Weights of a small mixture-of-experts language model, trained from scratch on English Wikipedia: vocabulary 8192.
Below are experts of layer 2 (counted from 0) of a mixture-of-experts language model. Rows are named router (the router's row for the expert), gate (a neuron's input weights, with its number), up (a neuron's input weights, with its number) and show model dimensions 128-191. Each number is 50 + 12 x the weight over its row's rms, rounded and kept within 0 to 99.
After each expert's rows: a language model's description of what the expert responds to. This comes from a sample of Wikipedia text that the model never trained on.

# expert 44
router:41 63 44 78 31 55 50 40 60 34 57 67 49 57 72 52 63 60 34 30 47 53 36 42 38 53 76 47 55 52 55 52 49 46 36 56 51 46 39 45 57 38 42 44 22 64 61 72 30 56 46 45 52 43 35 54 47 60 30 38 52 43 54 59
gate0:63 35 53 50 43 66 62 28 76 52 49 30 51 56 29 54 45 40 45 66 50 51 48 44 39 44 50 46 51 48 35 51 47 50 35 58 51 38 58 16 56 64 58 60 48 45 47 60 49 69 41 46 47 68 52 60 35 37 62 65 37 37 48 34
up0:48 77 48 58 54 58 57 45 51 43 46 47 51 50 43 70 55 26 33 72 51 61 49 44 59 34 52 56 49 34 32 32 51 76 64 39 33 59 46 48 47 50 43 64 47 54 54 71 54 63 49 69 55 60 54 48 38 67 46 59 79 45 61 48
It responds to: Word-initial single letters. Capital or lowercase first letters starting a word, often names, such as D, R, G, n in numerous, d in duties.

# expert 63
router:55 57 51 36 52 69 41 66 61 43 45 44 46 67 39 55 84 59 59 47 42 49 80 55 58 69 58 76 57 54 59 52 35 52 61 59 69 42 41 31 54 75 49 64 57 53 43 58 58 66 46 55 42 64 53 41 36 45 37 37 58 49 55 52
gate0:60 43 52 39 09 44 47 55 63 55 80 54 42 43 51 36 64 54 56 48 53 58 71 49 70 27 53 46 68 54 63 67 40 38 32 48 49 51 45 66 49 50 34 45 38 45 36 31 70 45 48 50 52 61 42 37 48 34 60 62 69 47 49 63
up0:62 41 40 38 47 55 37 59 41 40 54 59 48 37 42 45 62 53 59 55 61 42 60 60 63 53 50 54 48 62 45 41 27 45 41 40 54 56 69 57 51 73 36 51 72 36 37 61 36 57 32 62 63 29 39 57 73 28 28 44 52 49 31 35
It responds to: Titles, initials and commas. Commas, capital initials (O, I, W) and title or royal words like King, Prince, University, Order, often in biographies and tables.

# expert 58
router:67 40 71 42 64 69 33 47 40 61 25 46 48 38 77 59 62 30 45 37 52 48 61 44 57 72 44 34 51 74 74 46 50 77 56 33 63 54 12 61 40 34 50 70 61 49 50 47 57 57 38 38 57 48 47 69 34 26 34 54 54 55 43 41
gate0:55 58 51 46 31 37 53 42 47 34 24 56 52 29 60 68 61 48 55 40 54 38 75 65 27 50 65 58 67 23 43 31 68 54 55 32 56 40 49 58 55 50 59 46 33 37 44 50 51 31 38 47 37 45 52 28 55 36 65 43 53 49 58 39
up0:27 50 57 65 54 49 62 41 41 56 46 68 42 50 63 55 41 44 58 51 37 53 52 50 44 74 72 43 39 34 46 69 52 54 32 40 51 56 28 20 62 44 38 66 54 47 45 45 35 67 46 59 45 39 68 41 35 41 66 60 73 43 57 40
It responds to: Determiners and ordinals. Sentence-initial The or It, and ordinals or modifiers after an article, such as first, second, former, main.

# expert 34
router:68 28 53 37 57 20 56 50 59 60 47 44 42 48 57 49 46 38 55 47 72 63 43 52 69 46 60 58 44 72 43 52 68 58 45 48 38 38 49 74 49 35 47 63 55 48 34 52 60 42 41 38 44 35 41 37 63 44 35 32 48 69 12 35
gate0:53 37 30 46 72 40 48 56 29 68 54 50 48 37 53 48 43 60 27 32 54 31 48 26 61 45 37 54 62 62 50 43 40 44 68 51 39 37 28 61 50 65 44 65 45 67 45 54 20 54 68 33 47 44 52 53 33 41 37 42 40 48 47 31
up0:32 73 38 63 61 43 45 50 54 49 46 57 49 43 38 42 43 49 66 86 63 58 51 60 45 55 25 49 60 66 61 62 40 42 68 54 47 59 43 69 50 49 37 47 68 58 48 50 22 56 21 37 47 52 31 53 60 57 48 54 37 52 49 54
It responds to: Clause commas and pronouns. Commas and semicolons ending clauses or list items and in dates, plus subject pronouns he, she, his starting new clauses.

# expert 24
router:44 37 54 42 63 39 45 57 46 47 32 31 19 59 42 38 38 53 45 48 31 77 44 62 50 56 52 57 62 57 49 57 66 68 41 57 42 49 44 60 48 61 72 49 49 47 27 54 53 38 46 28 60 34 38 48 47 64 27 32 40 73 33 66
gate0:45 45 59 59 31 38 21 62 39 68 68 31 57 46 30 54 47 74 60 37 82 37 56 48 40 49 36 47 36 46 47 52 56 32 45 67 45 43 33 48 64 61 40 38 60 32 41 55 46 57 56 46 40 68 52 34 45 52 71 61 58 45 42 58
up0:40 29 58 29 54 34 45 63 45 54 59 56 42 47 62 62 38 63 52 45 50 54 56 39 61 54 48 46 42 60 43 40 10 45 36 72 49 57 54 34 60 55 58 50 42 63 34 47 38 30 48 56 64 56 66 41 45 46 50 51 49 62 50 29
It responds to: Commas and conjunctions. Commas, and, &, or, and closing parentheses that join list items or clauses, often after numbers or names.

# expert 23
router:60 63 76 32 30 28 49 58 37 61 41 61 41 35 63 51 62 40 59 43 43 64 48 39 45 28 54 52 52 48 66 57 68 45 47 70 39 46 66 59 39 46 58 43 64 37 31 30 60 34 46 26 67 59 63 63 53 50 65 42 30 52 45 63
gate0:53 48 62 57 40 57 33 34 36 43 54 44 50 52 61 46 58 42 49 56 54 43 55 59 66 55 61 63 61 49 58 52 51 43 63 48 53 61 71 57 26 44 41 70 67 58 62 57 45 55 23 31 47 52 54 57 65 55 60 63 42 41 53 57
up0:59 50 51 39 57 43 42 46 57 62 62 33 39 59 54 47 59 61 22 41 45 46 40 37 58 41 35 35 58 27 27 45 54 55 41 56 71 69 54 53 41 35 65 55 62 53 43 45 45 49 40 39 37 53 33 52 49 40 65 40 48 43 58 46
It responds to: Commas and sentence openers. Commas and sentence-opening words such as In, On, For, There, and mid-word pieces like oun in counsel or denounces.

# expert 18
router:53 53 56 44 55 53 55 48 40 52 54 45 44 56 44 53 71 47 46 39 44 67 47 38 48 45 28 50 44 68 40 65 50 58 41 37 57 50 24 54 35 93 49 41 47 49 30 48 43 49 25 33 45 53 60 50 35 53 41 49 45 58 51 41
gate0:40 35 50 47 48 59 29 50 47 58 53 48 39 74 65 43 46 46 65 39 39 54 46 55 56 29 25 73 64 30 39 71 61 44 45 37 56 71 46 67 71 61 44 60 55 52 77 42 32 71 38 44 44 73 63 57 33 33 56 43 67 53 54 53
up0:58 52 43 68 50 43 58 59 51 65 50 43 47 45 37 63 48 45 43 59 34 61 44 64 58 63 44 42 33 51 49 41 39 41 79 38 51 48 78 19 38 47 60 55 54 57 53 51 47 33 61 44 61 28 47 50 57 32 64 73 48 38 38 78
It responds to: Of and name initials. The word of in titles and names (University of, Count of), and capital initial pieces opening proper names, like S, C, G.